From a checkpoint of a small mixture-of-experts model trained on Wikipedia.
Size: 9 layers, width 448, vocabulary 8192, 108M parameters.
Experts: 16 experts in each of 9 layers, a softmax router.
Below are experts of layer 6 (counted from 0) of a mixture-of-experts language model. Rows are named router (the router's row for the expert) and show model dimensions 224-335. Each number is 128 + 32 x the weight over its row's rms, rounded and kept within 0 to 255. Numbers have three digits each.
After each expert's rows: a language model's description of what the expert responds to. This comes from a sample of Wikipedia text that the model never trained on.

# expert 5
router:137098142131152148108123153152044159104142114111165136124061107167117159089146144093060161123118135106150128121098071091109080108154107148102097153124103101093103137110194128121111169059188118120088163141099171187161122147175135171099145156138223139133119188169116131161188211132163164106154048094131132141122122188149117111127149101162
What it handles: Heading equals, syllables

# expert 6
router:139075110098067193195124098117102124120134180156065105080141144103147147102150175113146186160122172120151079159162182130157097109143166118086099138116122106139142079165117107180111096166072079119133142145171176159121108086106118159152151153109120192115188092158088118167192147166093132126107116122129097162121081133082095116097141073135
What it handles: Noun suffixes, abstract nouns

# expert 7
router:143078077107115126115118121112131056118177062139128157186126166098129188139158082094132098107123215139128096094145126137179112146156176084110161156141124157131063088155146097102146137148093137095096196078140053032152149150109134180130126169160098088075097143128145137129096094149169093167186131114194126145166147150136166067094100115146
What it handles: Closing brackets, nouns

# expert 2
router:098105167147075134152200089132154089102155148111139113095108126071061143122169120097168141061109084137098171112109165163108085115093164127110109088170079056093171204192083180119114108112138164044130097072141128172078129163168148157137092137179149081175096114136128139121131112145171109099134048161122111136168112068062130225157089124072
What it handles: Function words and verbs

# expert 13
router:112139101155135158139149137139169144109137173084142161171165165113146037108170094157157129138114146121132160092134070111111144095076088158102155154108127180045106173181153115175109132098126099154140152148135122092129091175109175140152133091130061085173160158153150112072124200145149157149167125116070143135121157137077094068094132118119
What it handles: Science word starts

# expert 15
router:107145152121063168169073093168148153143108128073162125124162134093110093114073139096143116174132130126047143144087113192092198143181142105144109157149107120199158100150103116163100136141096183154112144162172112063115143167137061138184114148104134145161060164137124121103109111092168101147118205167168125114201139184160143137150145143117
What it handles: Table separators, dates

# expert 1
router:099133133092108143122099096136130119121125111145145121144136166124112187141086143137212032141103177167134098087176129095141140125180152103098157154126090164139038089114143144090144120147159129180110176091135092105124143089100094142134154151070099112089123096154110128119122093155071103151142109157179165133164143203114098081130125129128
What it handles: Proper-name completions

# expert 8
router:106189167172131122120135138069141150165179122138149137221043094098100156167122101119103130107142132122149202130156073198152137114094080156209122130181178147160123140111155150156161105109110162112176136141088145154155113137171105112086102110108078084129126180159160155185074097147107167172077099174100141150089081141110174106110169134075
What it handles: Name pieces in tables

# expert 9
router:087123132125030095151128143143105133114074154171088071121099110169130074106161129137151149121169117101096095122140176131139071164131164137139096117141125124122158165145120190122128109093106175127147082077102134109093144147113147123133109053137162077161129170107074150119162134096117135176107164136144118100140071074119151193158180155127
What it handles: Prepositions after verbs

# expert 14
router:131099142088188132116108138103158133138102120135102171083160140148177147163090163185142153133178096138112083158183143118110103130110073154090192131101176110194182077056119123096140148120107076124128085146141089094170104074117120087108068143121115160151158176097106179178151146073140141121122197119142102148079129152162146130151078164137
What it handles: Letters inside rare names

# expert 12
router:131170076129130115158140137145106120143079131097114118129072097108169117184126085133125130160089146091055148099117137129122120072096101138201117100107123160095166070111104091107120150134168139113121098134108103147104142141124099142113186018081161143112129149159070138111101080153085188084139161137096183117153132070154112137079138134130
What it handles: Line starts and openers

# expert 11
router:234129136092173142068132174137123171163133155156098152095177056183075105123131096127110138134158103121178094173134107114128110177128169111110074137110120104097164171153110080132181167116135067176109076172128114151104121120170130097099170140152123178104131042093127107082152123161121119073153150081179110069092154110165104153131084104167
What it handles: Syllables in foreign words

# expert 0
router:089130114160145076084124092131181121099102046073114106195136151100092072152092134197073061135125044159134123150090194097099161165118083115105120110083135127042120083070117124124118166109161146141128127129100121124112212122098148124132142134119172124103094073099223136163122161122101135171169084088100119093138127145077118143138166122102
What it handles: Periods, colons, coordinate symbols

# expert 10
router:073158099083118189099089128066060092079129099111080169137130160109183159133134155112133141143131129110130160097129168161051155090152112122161173108181116141157087188080116146107137051087112148100159110076190119092125108119116107059149154154098128173155156189142155078115132144095120107109097161123091147112124212087078103166155086187085
What it handles: Articles and commas

# expert 3
router:177134166131164063115150084128141192170124152157113149138180115154136165073092190130171095161117084118105165135090144074184139176098109122150161114100135148167107101137123093154125074237084164139137148193101153127142119155123184079143101145148026135137164052082114120088080075154091094172099119152179149121110157152175084106163168112148
What it handles: Numbers and years

# expert 4
router:104163091159177117146140187153137088141159147150227075059117163125167114092165138120110129114125180181185127136077132114118187109167154115098115122111155155102119148090165154132115150141175136172129169146134178191177108098064131106126154116131126150088133155125148125095142110114147081048111105116061147166106089081163173094112108090166
What it handles: Apostrophes and music/award words